Experts of a small language model.
Size: 9 layers, 47.6M parameters.
Experts: 8 experts in each of 8 layers, 192 GeGLU neurons an expert, 2 picks a token, a softmax router.
Training: a variant of Adam for the experts, 749M tokens.
Below are experts of layer 6 (counted from 0) of a mixture-of-experts language model. Rows are named router (the router's row for the expert), gate (a neuron's input weights, with its number), up (a neuron's input weights, with its number), down (a neuron's output weights, with its number) and show model dimensions 0-79. Each number is 500 + 50 x the weight over its row's rms, rounded and kept within 0 to 999. Numbers have three digits each.
Before each expert's rows: "gets" lists some tokens that make up at least twice as much of what it gets as of all text; "mostly gets" lists some tokens that are sent to it at least half of the time. This comes from a sample of Wikipedia text that the model never trained on. Tokens count by the router's weight.

# expert 2
gets: ",", " the", " and", "1", ".", "9"
mostly gets: " that", " which", " this", " who", " where", " but"
router:524577444534503526494528460630534481410503536456485568544525437627609464553518592470541468488466484490416561458477501592491411547447498472571464508555496470477454484478508519511497440478556524491522480546533520478544500512567631406563441520
gate6:424558528507586525567537590580529569611534553623515530517471644521531458491515512468576534508416564520515471455594525530448497590509624525596507547470555497536474491525539492452546449573444504515573485502516553384512468443506412512538425454
up6:467467448524569508527540516556507531557547550512470470494426482490530444426524461494535410505419512478555521457573503417460526505396510494476419559410519546524576530484631548410486469426553483418401524551537631505492523531416583529548456458
down6:517493609547398496509465460446501549394477546526461538546544610460505530496495431436471418460491556527520415460502513409473414526457523501438526475563484449512415432476544565601485546505474537429420542436464417506506530530557463476478517528
gate7:517554507498429475501553483502560539502463392498488433485445544487548411451575398549415477504548454549535475493492486513577436412524582502460548556531535523494416552482422582497517512491491622500524533544512424483526548506500460510485517571
up7:614470474531633495509551471496501469479537478532534581537469504468564408519405516414482540490411557498543475587502447487498439453482570442515482469501501487527488493469476566565595549571502516511592453522548511500500436412425545459563538420
down7:497606565555376524477396462456488422495466472416519505561423489535591374484439488443530392543554556530520492529490527576543585492432430508537514526441424474411495492416565520462548451537480508528451561416472434475591546499485466469523541508
gate8:522514515526572508589528475534523573556493507520494538553513504565503550533499504565497535516473497484532432407412467483516490362537564408470557486461560504477497607555472419505485450481516482571501501566527440527548469474485456522478509512
up8:506461564550511489449508530558496555475560566498586560594541482584449513485508446495602560526449514523488487481474591478495458398467521457512483456454559534557441534561421400458484472466634433476553541562447424571600475452534452554580497525
down8:476503552529511463568543471648542572569543423514487468480491428449457581512596561589488499520451481423476551476517456546522474400533561518523540473509444577437451451499419543513506576453497502578508505527473474544480481466514469480416537456
gate9:486417485553507596578434531442511538548491512513525411457523523387462545554507472547456529507439516431435481512432475513531487572486531511512379418511581445494550538450403492524482467450441513432585507396493556583513582536468475586478403518
up9:429520547505539445439527446467498504461413462465437482530551464522452447393484445469461560445572497434520439483489471523583448500577444518508406504497436402418505428496480550441514516540489496532494418525405461476397518526558525477477531475
down9:461493395465579491460526425592539439404538453541494471505444360544483536408411485456584476597446537537508561515550560578527595460498465530474546525572456460454497463492536499453441494538538554503463507480460547523513506467389425492528565506
gate10:442493462502397430582472578497537418470517508467634557517467496476501540539494462461496491598555509487533375535431534527555513486485479535522494483513486362484500554499529532517408411473544538491455600507472513591481466526419500483546497530
up10:431550468498429479409529498549535638511495530571546532551486484549529489420485527535607493384514499403512581499485471422452471508480493404447526524513538564449546465566590533423549513565522529507526533476481534507524523484469479491474443565
down10:500546589543388495384415508506511599445512448548557512569485462514517481483487447513525538466469603472512578588486503508462518433614536511507495530568495457400498463470489451350570484593455522456459487548508491515502358500467455475576438541
gate11:450476423515372484417488510486533484384418512550516480426584511491525470525467453463503509464469476494527524563512476508607457462519455549418462397524502455506502536364525564441487467652460536528481535589534403451472504582461490467477555512
up11:422491480512421453444511491494485507445409516535505493454457615499428395461449550465636494470506442508511497574530429473486454546432476517535374449545519545585512417479493522449398521506576528554518595502511452520421449551494493430397624383
down11:497425458448491480466587554574457462504531423495538516582569417607449482507454527476463466461525522472547493420426518505557582529495482499492520500469466456526493514547420547557547591528501460528436542415429493493519499481493498568518442599
gate12:486512558457466463515455490566514551439545593437413518535477520539480463475520433589537407574465492578445458522542443579556425524490551484548550496518555506526578542519588534494504439495435541494526408594540463442566538493390446495535468560
up12:505553509456387517536504454484525423498505595522536487435517547575508561538478508540560478561545454423473460545476486432475563444472567498506529479400448547498488496579463476538510426450530477558479586469504509453537505580505529490626446538
down12:524458530482549391514533656470508493448532577437509449537462467578398459464458534551497402486416453459458482537515535428396531523424563401495537437531508435584638524507473439405532503449503491511451542463514528495519540478463501467599503470
gate13:509474504521499500545457487481510465507551429481447436459463408529496602464483482504425478480567461620416513504468594528451540478494484489473464552465476434463433561528496454546481464522510520523457496462529514453458527489527557552535506477
up13:440533496472571525473472522520499485412471537538497509497515433468564495558551567520463474514443540421595598512557474540398486579467431571555555469565545597527548473454474504534529428482501418513440433429445479534557462476507492582509501529
down13:536458474462467417467454566553520487475575430504505532556553519481485512487440519431514432501526555479533467482543472429584461464496515532514544509456476508507434578507538520544568441549430485522454432566541487517544430507516453512423455506
gate14:416478561505532519611482565492565482442441477535439524474531485474473492557426478476486449404499588522439474513538376477536475402467555539594580414538455444461507545487482547489466450465492510481498511543497511453451522460512431458623562495
up14:517441490444526454431534360463505488537455492516465468466507437471399462553529572452487512397510421530464515541499474523444486462443570539498523507420487577453444476503495494450421582507512457553458558480480538510370457554569566483463569435
down14:475620619517452624474513560506404466543497491545461506532547478513549487447439538492595506511511533517487482491541477487530521485535454546417505493529472440485464521480445550574500478577491507546431486511443538493497533427465454456393427569
gate15:547542432532507414407546500534489462470470544460485547549463509589571541516540540477528469509536454536528560449583502617457464530463518538506563459604575411494514454551526542548518589494473512440594462552488500546526522513478524516544515603
up15:533500485533499443484556559513483493447472522507570462595464480577505536546499541441531499443551360513482477419550486463468537490477514523575617489530537386562454403534564521567507528498565478526519539502513486523545515430407517523469513462
down15:473420494492447495508490489499438516501441531384568594535554539511417494496474585486531515427468499521500461460469548505416531496501511535473454459511534443544450575568514391499376494490391536444486394460443431462552504507454486496459480574
gate16:524541457563555515404516510601523410404521552470469528562580489503451457493413538485467434440471575546501522535539483547493433524450477497566475469467478552429450454454505513485505482430471524472494474479538458453561545513584567557463562535
up16:522480432525462589544450496497572477552464460515453450416514460521599449523541441491480539510477573434552464499454483497564524505508534560457464486574411467448514498525488620455473509542457543458483520421559575467428536618560546437507535470
down16:422499482450523461565508531529388537524504474478482427532478406460438564451497448474464641555522456489499546422469551494524588482512478477490579568456533466534480593597499495511464523503500435503532458450473580457542571420456457560539494442
gate17:447542494465569548501453549567433535453597592437413541485482498448551456575529508541513423596496527669524516485542562492539510503482576475456530566499467496470530543588483454440584478541399447460488473489512481497598543442528435489544515472
up17:506469520507464412470538466447470532537455450475431476506508437536522501581448467542436495481377537565428462520529477492520464463580492510557540448520508519494530484498541577514521540428508541454517610467472514526566511539355549506495479590
down17:419502389547485525472454447544519437409491434458556515455509443560576511566486577476487523481427436468493462486500456542466578556486423480437493529467588487565540569446470596454512527414480458485508539394506459556571448556480522518496453425
gate18:578527530554511508498450506536497434426383554533489507630538454453508499431506436504401435578509474492586415611463510551574511495497578600504476437490518435461517459446476435471495485479471628392515475514514463552491556470558480591545473538
up18:485504538436522409559545475446430480463517512453554556557396567452421525423538529537487455485472453527506443557423472491474496572385470608605509456443549494613487475585527405457433448400517509468580514483440436596464491450470484559541475489
down18:574505528453549519519549472466548515483504477502472457450405494571509455509438535561449449481472438428550522461581418509518469552475525394477435499519497484503482327455524514557493498496485523475505520498472487517425503559567475578328495534
gate19:535511562481525531598511548525536519560576553531562521497402448569490480436601520535493519447495491524533496504559447500573362526536567445516479517539518494487394583536496489414471486481422540530469511599474494534559472414561470464445510486
up19:501559489531495534413524431572519555439420514574495426526566560454538472505407470414565502493514563478440554551425529484502592474410482582519480488498459548477571443506490468461457484432544515469502500463515565453501517542448544511533492537
down19:492560523554478486481487476538484474518481565515410517505467521452496558483447600517590491542363516469548538579490511629517496548423490504523557529538529563520486467441514501424513454440467519466483500489582471554660470494496473512557509467
gate20:529524498477586498516510545501467544536479503435582457516515538477508329545427463447388517477456519577455474458575454601535453502523497484560486484436551433492450501510471425440588516480451582521432568635452506595470509469429583523519534513
up20:426485490495413553474451429498509480464541532571528474440560456490482571509561543513521439495563524468528585510390470466477552491523366460442529453559446609508554423451525565565448461493444397519420424407572542518500490601492485537452468356
down20:421533541527521523550528537432476506502535549449526603458494463563450455487528400529379507517488491449489481490515504438492586524517487444564447465501475574500506569539533448587495454417542475472467437546555450602522506443494489485500470478
gate21:463510460423546417586493505473424487429570502528580467384463410449409543566397532455486521593472467511496529463556565469508487478511529481443599636430448541544456513536506514431478577539436502460524558542476468573491471434403487546433442437
up21:457454412457540503557516527540484553464587492497594435549458450462481483532444480497492475515550519477501458465455533432440481485497541434543449571471512437556535478483531452540488563558553413500590547489420413478513530551369447592431435532
down21:570545466438459524473562567485493484486503575480551493510467510497553484458517554464479509489496506561501483380497542440503515445421536562482423554585513409495466432448480440462491457428467521536536484505530518481528468476481589486437507501
gate22:575489504535475487492456483508566466467494503501500535489528531453499548526500506570521493477515390513560530567548508517585527424554509545418527416457470513426657337546556583564415408471514488563509605533516506495409544550417564577564516617
up22:587431412479515473470517466505522419481478497492538471486559588471483537543467647546540506543528391524553526544585500567503428465455466466377551430493489474437596429570575581568512474461439516550451613483497467534528507524550499522559544533
down22:548472515477465439473520547477460499476504478444532497621528634554525564514458617478428537437580476485512539498477462545583469512481528500514511467472462503482536498409538462582488495539500565533502638500492503513400557484555535580466529388
gate23:568469509544479541416504475545497546527562537516526499520509444521495503454532499574501499592518451462564525469584609566459474571516474526466453495489491484525505427522462437484479538553503614481490526583483539578553482593444500489450439517
up23:564524446531550533524488518529483470540542506472495523604585511505593577574484495451480521536491562452535539568558516490507545530514491556402492474478455464501519483464506517524564536522419536458394476496547572591594518433528475479529469495
down23:367519638476449512549466454470606479486352507482582502458530584501499451418493450570428489429474475500491500560437437497569482540411548471514458530445514558551524491464554465415458450403479444558575524470515534480564472514486539443545576532
gate24:467526485529535558434467574545550552524469609415377542463507404546550518489412481493489468589438632573562511494491491564486462532488461540487478470476484508481485467491586483414500421424523505430472544495513544468523589484499562492566489510
up24:431570516525562532534534518516493539529442447538466395562497482508534459448486530443461465459514499551479488493443525517561485515555546404479509510432462518481506470557586524561495529472499466565472467443458570599456485541466521503444450541
down24:465448535543533453501537408515513516449490476530540442486490547459511585486552523500467517475537488457490501510520489547543446541532492488524492504419511485531457494567529476520499471513385525605458599431527567625467534533433526575469498454
gate25:473488509548427489496527484502489491575546436475543525575451494511540502511503439454493554560429503462519422475530421428507452434464562512424504508570461373525505541601496530443384503573558545525511436474536579545508530402464534470503534475
up25:559523451519587478509429428536528486468476516502471502543559515456430500570406488445464494463450580460612448543518444482511523577476534587510456529583426503549543473462471512412553558510541487446470410461536542546553529453448448505527454529
down25:563522433432440529493599550539446437520503474422543492516543554492515549480447613470505442548470464539468487448522531457570456501539550454441511539475547514513547496550498482485537525490529465512605561516484473516448449591540483492476571541
gate26:523427506462498475516541496482522498484507510472400551557535503515458478545489404510505368463451566554489478482571483463569484470513491383474521498471491585500493530488454537471508482485525513439519406580626515457603503496487507489578519523
up26:513453432496444498438517484463483528497475513453548495510552494512545603427598492515495516414583479560424519467563478467472504456512480520475512536467425565533536543538450437376490439460601535428498461580501430439524561562427510436452539543
down26:511538479445454513488504519394491480522467476465570577479475562500481537474432566549436488490429540410557526454564486585458563431530424567528511535477575537526507514441409486593487483551396466468459563407533532584500528430534552504476593573
gate27:503546488527450601465399577625557361453543547469534522452565405544461443498457463420518397527522528442450510463564487444422500437494483526500483446614581600466491480504412521510480517485557489328483531444582582505536433494551518446582511620
up27:369472491524460522538401583559481383502529555550555460456614420455495458495539490488464438522498435484472533412481491470447542398547387542479486422501536510442452419554486519566534539660505476350424575437554512539543466466515471481539384527
down27:559464523487462486552526563512347520480500495572485494415501416521443515519517500500504427502452529572564482469569486419492499427541440509441476442552445549396407441450499559445488598466564453494499540448487532437435375556502492499632459493
gate28:480506491532504511479481492527495517502444537493477515562540529518471590569504485507554528536610541448554378601442435482438518556532519455439483494476477445516491399527448575495458530466532448411515568497457517542563612524518514389462447473
up28:512510527483558521417521473493524474564463441539532473473548530492510592497513503560518563533507593486462525486482481520575525512558577529473487521493511478497480587543552601524526499509394385427479612521446480498511545489527465480482464441
down28:406443526469507485524522503559497519539445485506503478391459465517461476498553467554516471522575467468572547415527581444528439385506551424484542474438510462584573490472530533452413490593552491444494578540521492618525569505456535428511469414
gate29:448458502526507497556455563566524534386540506442507573498516560391487339447482532573513439503400642598511462552521527422582446567575558466544442576480454551541475508458493498413502456510490390592439478602448497533533410460462537430494375542
up29:546524469500494548541528601490523576488481438567542506450438514446492489451499529553481552587400642573498478504445517390518476503564547557477519575478509482507428531443514557408567470504555394512450569474495453602509479509499434503533506438
down29:532556563524491446550508493570344552484479549443491501405492383508493451430448501555474523469511518549433533619542511514570501535440494504449531464471500626534499458469516529442562480473559543485473552566493518429494571569411535451587522533
gate30:463487550487563573533500504516526504481563477442479403504421403530451540471559396526354556444496498598478523476492450470548519441486539599485523514542519492474495521561464520499466460438499507466478493483491460472523490576520592596533522413
up30:510524502426472497523542482484517572517435485467560487495537462535452517447536591490481392452539340503536553532433467415560456447405553507490518496480514522434508575572492474470384493437550510477509491532438447500442441557501466527501496555
down30:538438446557519468502520443635561551416459573572573480422561487518526545563514568441450503554535512536562460504421504422527449411561589509452467502501493544462438530477489450455437504500512516540537531523468541505463462469484533460544544474
gate31:465506504475476486465447527513483482516591511459598426515479446470444523424559433550578440398526457488456481488545471481553446531446611518531581570524483486507553536573575429520474526439500493537529436553475461528432479562527544520494477500
up31:522456472475581502454521539446490588518479547526532480474524471465516451528583507490417541512524462511547425503483454505492457455592488509414538506473543454423584562497499520394493338495433522485538489495510543490509533552472385505567529518
down31:570491549550459481528505472567519432476541449407539532471380463527470462467569548542476492502497449507517474415474551476566506455432470532437480524489441411477428554455496494454522553459444428572594521476477440418515488475481527493523496538
gate32:495489505466510552558539557547544425420468528518487477538523503541516565506477552511551456443463552474493511470515457495540474535528470482600457536441463477529512533476470540481457512422440539496420433542594445491553506530551536443544536385
up32:463557469516531531483454516606472581605488478487496542466430469521575431510521448576457463543446554503497509471508561595602530482380490491416425435583534532471519502482482509537577504423646451475463531517475507504504556492495608495465536547
down32:528541475526449474530520514469435446512510416540508539491537541596571481485438551434512563456391479434527499491449409525518505475460534512428519433481515377512547544450557608488517469476528436521596402575532452452556465462530567505550501457
gate33:418445496611564554458473490548457529510552527519438552499484478577506453534552460519601472524404592536480545596448560550585514498472477627588491509612501484538469461430554492461477456497503523489493482509634440463575581455565514506559617460
up33:565568457524454486461458569526576422400484553419452479497496499494508477362450518477442529499568406467510533450522422439485513598508550471544507490545487494412557475542385571494447538544460541436504452401436626415398491523514539441552387527
down33:549408549524498528535535426559557471541521547532454395477529456490585568521552521517524499476538552505554567557399541484592472492532502516475513435594493472646514522504497457515461418553460483479518480528522515473492587418479560514595635492
gate34:522544488549439541433523564543548517543466441452478423518525441540519471495442501506496522525440472557647502486510447582415447543528491485442495364566587458500461452523568575459572537481516506480526503443567591565496523477533541521462616584
up34:461628532470444484435523491477539443530479524495422433493479480473478368543497551439437598472444510454503564445477507512532436484589473419526484506378535496526443514444599494541577555470508459474491542493466441481462503543490520548477518582
down34:449510423489556488530526544501502479478608522468456473450488528615452496415542484532502511537450482471502455532584545467470505481532475472444567425508452472577480476493481489350498581564385555561515509421414559451507608497557561468509561492
gate35:551627470531500520470544498464523522402443448455443541527614505495405510646534560451405518506522465558484509496431465531605500517570525502506553559500438437381471534487532626538562490530549498590468455489429630407551438483453457451449548457
up35:452516581553508505450479540536509479541455500549454492439471442535489474543473556496424486554399509550471523525545490528432515452566489470537540480618461393548552471555467512592576475540585503488643503543541478447584577461492534529540601444
down35:436451475532532487611459552505534636496525476493466513559507460501424476468511564556555439487462587397555555426458487465480597374480467564424580478497526486466451518546429528446492517506444415411512562472499531427507458454576477470501496501
gate36:499557517501493489483499577489532463547449476485584545519526522460499607502519496482545478461486487579456452439488390455473536494477541527588492493521531473467420533471560412575451461365493537509489488418509552459482482417450514532575470528
up36:551501629512444502505535492466429603497623476446581577556440424564459599600514489536517542492547452510526609564468598476500620563467567527494518567451456509501444507522466510529478580511494526503495487558473464472590432512492510519421451505
down36:449466514549501406492476571494568532478348483506518484502521556514386523540474488438501473491495518503536475564434539474592455541411464503616507481548450506488399399460472537437479513441515445525519529522525460524488545452451563578488494530
gate37:601506528570433543539463535540518480495574482555515518523574438544424527550476506429519504514482574436562545536623505579460494465552519462556565559550463562490430560481456519515520504495467549512582426473503534500555424533615454520514446576
up37:628570489495509515470510504490476583474541466523519534498521502515518493542610499415545433514404503479569458508514644555499491450538484536477466527513478544528543518562484447436558477420416512435451330607578518520504503506536486588494488547
down37:471510505469488493467558517549492531515664549487491466480380484437466585566472516637592533549469511532545526507514515463585404477506526462459485529511554457470519527502444477402511475471434517554426479494525525495568484436511517498477517569
gate38:476459479491532526518486466543479385570436500528521556542467510534518504559510457527553488538416538452472446482565473550496517482482428583537494520509538479563546539421531494507563442484381499454530526487577446483558524512503488544476495447
up38:556468427510473519452476409474519493515466479390478514515555469422534521526495518440415464389557475552445474597440462506502499484471492474499510480533468481396432458555484501526434471533616568493502533475545599500453491561525522453551480574
down38:476573508510521536482500444535550494546487552512384497476363495465603525467510498489499431486521482553474508481536543490516577451503507506556507451494510494478527497517525545551498551526499424619442493557489429588473420575543562504537550492
gate39:499369527529551462507550494548518509583525502470580490509437544411438463461464560478532579471486520551525520436486512453549554488496511510599560475501535351501544411458434565493405574493436418470467507423493513564410513407497422474488685480
up39:478559527516440509489452539457511489377442501486520470511476502477451492492497501451509517558479494528527515425510534416606526547482538614522510455490502419486499460512464577413419639508421452468438444488542565475482454463518566479464487562
down39:588557482441498503590497523497533539566474482474572474526545546419514429429547534558411518562390439505578524494503604447565560430528446549534537530505504556487534410467517523429567496554449480467477517446482461538526534441400492479459536433
gate40:605489572523518495576478579599480489462581522518493608496473482506482538516564545462458496601483485503497417517528498533468508471504607506474629569484536511507446490528456409483484542553502492485552513464602567443586472397631462537462556464
up40:599428480523557604524446443479450537620583440479508624544488474534588578574539471470527486491546448442386564499442553518427568459443575521454510548566524511549596555470456505539490460580516514581533503469574583462545563496509478512549489453
down40:467486564487490475488477583548532462593503574468495506566413544391424573470428522497542563454486568535539441543506395604494460509455555558537483494429434513527459571480575529498534461498420497429482429526488484557548560500504398498442480481
gate41:472419593455543492494542440500524475632482476491466467516490401532489466507464562583558472509411445562422553387473472600473510469439465459572518506524466560498542483500522436554493578469534476486543595558520523518443503483506557434425548523
up41:564525471469596513448532469479474469483493484444506396444545472545511449470632567564499409463487535486524600463488471535503509525529405572515454499464445525434520481479564516499534480486495485399436515625546486512359458560568525494498469493
down41:516523508454467499430493525396456511456499512520497528515444502468551527550484490430548547619537636538543534526475553434465503482593504514576484534548552482561549527511502521540480420486467462490492418541498501510558502446481404450526594554
gate42:462439503526532496536502461530470499558516631528389518507559462533550532463467409438579447542509533504542531507517529547568510523468526530459518525506519545508445456502497483513488497540504462396518509499536543488521531485563495537530443399
up42:559544464558470553483472555508538485428466513490641517519500538545466516580427469524486521455506443417440504496469505469489450538432605527479485454502470410440641518519514501464434474532525563490501549476534523575528461539457494458555489502
down42:457515469474509503537538523554483475450552423487579409581476517482465489496473548438533445467508418469488470498507474574477529580521595546421567529581498462555423529563576479456521499475475431578555513488445568516445463471590488500503471535
gate43:505467412508496462479467568563504446471563531503514448516467522433458492571592534452487482541531460467532531510527577542458483500549562490501402507502517462530474585519476484514517480477519504552569463567489469419540491504503596421483478460
up43:531511534511588532491505384472461496478511481466419479409496536544503468447444522556499568461439528648497650439483461495447488557475478571569457466516492561473517472396497585447519534548360512582518522413504542474441457503513485553533502460
down43:482585622686487594525412520546604488554515502449465506551513427597510587584496496529424450566543576472511424512481602474446529546541409425447546563505475555390482483487520540488598496444596530528516442432512509450528506469488492474536503399
gate44:546492465485456556432476461583483484421607468526424596452440528520545473526504495543545489478579421491386618444443432486438532465472590508604483430523477575512480544472490513486551472559422557487556487469533552439563451513481462574464466587
up44:525522504454483483517579543492525500536483569488508535524572498542452495392434483475544479513438450523530540471561480450472490555487500518544513511530579490475482401525395483496539439422532549450536593594482442549535584460363526384554521387
down44:464540587484433509510413442580551463618498524518494495477494501545499458482517594571496472484450524464530429484442484508481521432444489539567469434508450506463463436502555521528583537540531479525461404492437545460456462505506467463500446485
gate45:488530531519373556568498540462480545505442502478516469585488570567481508532587509587579593600549507485581488562516503465473442414435567470548511498522421410501569506517561485489490525529508501568418517463546533464499549459596515564465526524
up45:489504544582404537514494562494488503462491514441483467535494468473463599600515451484470501467449491492491519500472508429504513384550550485512466507407417529442445545573532559453536474522608503480464468458522538590549399538499502507532395570
down45:588520501435523463495486500434493457550494505498428529500488467452534490496508506462598465469493557528464421491539457638598535555515478456508523490558588522549528478419446547461536503404507516505382420504485522535524496509470426434510521572
gate46:431524422521411484483413452539497406518450569500530542540492444503487466443516517510471508524474466404662539508563495438396474577516538553529506489600581475507520532503499604467437489553418513523509504508533568465382614508438506422593515489
up46:512541604516464558551550530519516567465482561528496477485508524525549526398454462425514511504509605489468524456484504572563551432517525447531531449438506499479457440511483491543596491510551522445539546567569459502608468472514581534455516556
down46:501537472588513533467450458582606482600494539485419457430401445556456490538498473479545468474454536536404524462574597528476510439446482461532558438486480512602479581491485420513502588487482524483501551543467539512403497526463531530502457474
gate47:494464447480470509471503436550511466538480544459547414491547495509512494569510443523529456491591449485475487474463550613524497503569482605498503389492429518454446504479465581509566603465504490447435500491531398523420534478571477498540453551
up47:488478422494493523488489458481504424464497449500519426471552443469507511556509474543483487420584466495498552590559456523465561495505455536468499439456500547504516531482515491497512576476553487510404575467443411583443491582492498526467513534
down47:604404322322531433482574499525399514681457527414478533534585618497577451480500494500542535530415533428509464503607463556531569405588524422512483511492467480538502472414476524531480485474489506535533421500541545488419509567553432511490552488
gate48:497424451494408485482473538478604443378469511629545548464578449495549520508372547505550391466520544536422483518444469429557422428529484464507517458566473462442500541442497622448455437505537541465573521565507426488448484491448470403547511521
up48:532487447473609443505493519508438492545599374418485444450455440579508570471451465548541519537505448533466587380495519455437452399528443470433579550469472589495481468590561560471416487570529521411529552581511482470479432531497525437440565517
down48:551467634493522490452553576431550468528551417563562483461569475533491506553502524589416458435485477447535493528536431522565505523529527541466547430550529485573609537487499519508462643568527521513469458386443485498553529548512495537464387529
gate49:535508518579484545546533432469532400536526457482515495533503506504522491455512485482452550480495487539563393526579591508584522588542503493574499554547501358434606533525476507531501543475510552503563438489490512598527484448526518462492572505
up49:505511401551574583461543487530533428516441449635496505491541384482568462533599475478489522404438476452524468394414475482490604507469574538541535540496492461519489551492483481572502498477395446511510463478510575524545518391549476462485543472
down49:536518479511550497452555544404488574497526486459496491458500470511458517414400528510485622512460508528497551464467576506575509468473548534482471522376510500496496426455560552469453471476587494473432506531515479518379466508467525528507438546
gate50:548508417508492568578501533568510503325556484494475491575468456550574486507550420500518484487441550499531523494516554455467544502502490550481538473560504481507486548536492571452417489510500588521537442438543533431584499547484551457443490595
up50:501531526550489550523449562502525529535487532584566587614574445417451631520527587475508455562572490506417470490457505522572513488577561420489517493496452466498621478480434443518541495517532453463472512548571476567532483415471499540573504423
down50:407547564544428463462398463529646491523484522468491498441506476562418503509542483549501580555439559482422482460523514440558465558507546549504464495534435505452480387401559550479553506538558454473470438543534488472476536572519493529598445457
gate51:517447478511510551451426589535458570494575518414493522470507531616535521547409557487514530554513530509529539498494592548462472528428458505463536502526434499530536488494625472540484444469449589530487519582636465478507521485461523475487475491
up51:395592514489535461471566342472547458496445529474422467461521455401502401411532477468432439396514483535425474523541413460514551499493489516524459495457518499456509519534424481436483561447555414444562476405392524517462516559574569605480545526
down51:409487627575462510487514507493517509450442465553498523491544566493430454451453535427483504518429486411524434417540431451538412411548492465505482408497590505470506572534395560532567553428513504548485461357465559527490399495540532574517524540
gate52:557565399534519568531466418528526504567431471551546555599481489571504507482437415494501435487484525398504504558448485542527506538455485520534462533549492556483535550450596526462528502421568528588535577442472466547480539486449458467428390537
up52:533517400491552482584535499511536453520540405497520555606498570552487502431477489454610459427515431393453449580441451474526411522428461573502437558579505460504491515530531489527446466482497465624512521498507478486572491430512389492468453498
down52:450542521503475367424542438487517558466435515532516535434387550558501495570483431550527587454582485464419644481513472462538494397427585527521484512492453499518442550463500496440480589454553423589557505456573499459475497487487464472478402445
gate53:581517506477615505552539470468527449540472389527472454515524484542503473569435546448396484476562548534449525537448424530597494441488382509539473539527480499441562493543477570518496523461471461453485399502462559487483450528602520524539434429
up53:425417450436472484562500560471484488527546541604478489439452491457471592520565531575459500668473443550454436479388535503483426520535505439471566438622456510515507533544491460435460435457552565382523491471476476474415491547433461501514473433
down53:571466640612497541622533496500651368467515449458539494546596592514476479473481459510438498469529484527525469598491436512482465500412540563464469509463526572485440454491486560560544550530506511482427537515504594494502579532515452518478548629
gate54:563574463552520498467492516571503485471464578475490439596510509602578500448529479484491496425495507482544428504475482539446477408490534533491455490545545462478448484512388485511542511569597467553550502495548528499522386405545528533481501572
up54:560595458501539431465573464548512478506425505429489480433484558585455440475580548511504499461455425514469573538521569516452512441497471597483581404508543477510411432561494499476516512581472446487554552557434544560471556528492527547540500487
down54:599478477537409457433516648512471543442574533428574489549553407465570462464428556481530548580413505560533509607481482516552491459443446478495552459490498565536458540530544530516608462466468585468497504506456553490494480549549532550453503557
gate55:512444454503541471516529498458472466602478552516497537548466481438484499542472541542515509486509490422481558425548520551630468484568451483557513574541602470520433461394565419557479568460434410516503505450451450410523556466536485562471491487
up55:509511493524534469560537515531482507475544508440443541450464469514420560457585520498484478495439545496533563569562475505516426480496436481499444547449502520544558539430533526505480432472527480480435478499551551468509555478430482462605506439
down55:515492475641447505453422489579520488461507521446553503545482513509560537446501507482484495457489487485492538514534505554509486475490467403401461539400527534464485556458590498454574515547554523518477415539462554471577529449471474471537534484
gate56:466621511482458519494440519518489413560504435563539363507535428567475618565440557492402562567472448539498559397522498482430546518450533552454505467498523433490473484454564499491547520502496468519521492506571562485604554545513517506507515474
up56:530382435467565553558516371503492450556533512549454573459531480547569574447463497484508495541537520419462552500436459465469532451509453569466510449486574486488467430434598476525498482486319549480528479509503432502509537518466528505447452446
down56:554569489471478570368418566567447576544523527549525506469534541490504478484429541537490510433463509440465550590514508492588519477440505526492476547571499482478559503555408577477438415518491536481508501592453504367390497511416539532465509487
gate57:501419493479505513490534486489470474507506417451463503521482418577490477541469482513553498459501505551413465504464498490511530563441561543496459515474475514562501485476546541455491473458476478517476408580496569515481550475447602486495554516
up57:373513532492535473487518471508509629482500562480378430471460454522542494476451598537574542608486548582565506460525544506494476538563568489467541470527506496528475423490562512515549578486531486475543445379476434552436619487542571469502565465
down57:508622506521492511479490494460463485507507510472483505482595511468523488450507472475546500566510537506579480548496472563388483500569600570551573506521517538455490570419489434476515557567494532592426515542466551427539555525459498577398480579
gate58:456493481465628483501572423480498546428366552418469368430576441499494458444459451408428477413429493485491430474421411497547518518487457465520426574457451465498499480495531546562489544502572435500530479531455535564384487571503598500512492511
up58:471476561467535438546504473515520518540459483557537494508507452449535431512575534525466504573487518415523491451452517562552487484528478493412591521529509553517508522420509609525496527564547496545577491534447494583510487518456522577518486497
down58:553529567469422516331494670416395535485563505456441519510478451427502509496494476500468450438556552498481437551484576496433444516499487580454524401554535457524561488540502402490480433535448476422467525538502431423438514542525436519450438567
gate59:523478460533501516441491571553490489463540465444528567520496535471451561491513496521513494494563443562447529399529590391462510593467544497472550530497516404460557530538484479457476505559489459547451533472482551520611516484489508465593365451
up59:508527485528446475451534636524525453521524577380406421399469562538432509612565479458497519451486485456489495512483573507528493579575382452503487545436458543460573531531511539461604544434531510501421487518498530465399487431488526447561596540
down59:483458497475593508559550463476439551398417527441475481515492466425546518476484555518562520506529563488491457441546401534551513452495511574464460501532539588528442427554504541451561499505506476503522521454538529475419476528501423480509543617
gate60:467468527568529517474486474560522404542502548514482602586546503593569558426465493447618527508505500504511447461611556516464482530492490608490523383459521467474566484500486491562452523464537570498473468576460569593522479482615574478491448490
up60:490499540471549460555574526499482435540563465580596517588426499603452570551497602491619563551527484439416531468449527435449512464435472536483532506437573496613548458498551429518451524418545435563551561579470492616513441455469550516484465452
down60:484454543422463496484523426523564563554446487542420507437464564460568470537524493539456443505490506499369494446510487494519438495513465400508480577388588514504537607512523512510493497520490512509443456509468463489494469453570430482549477546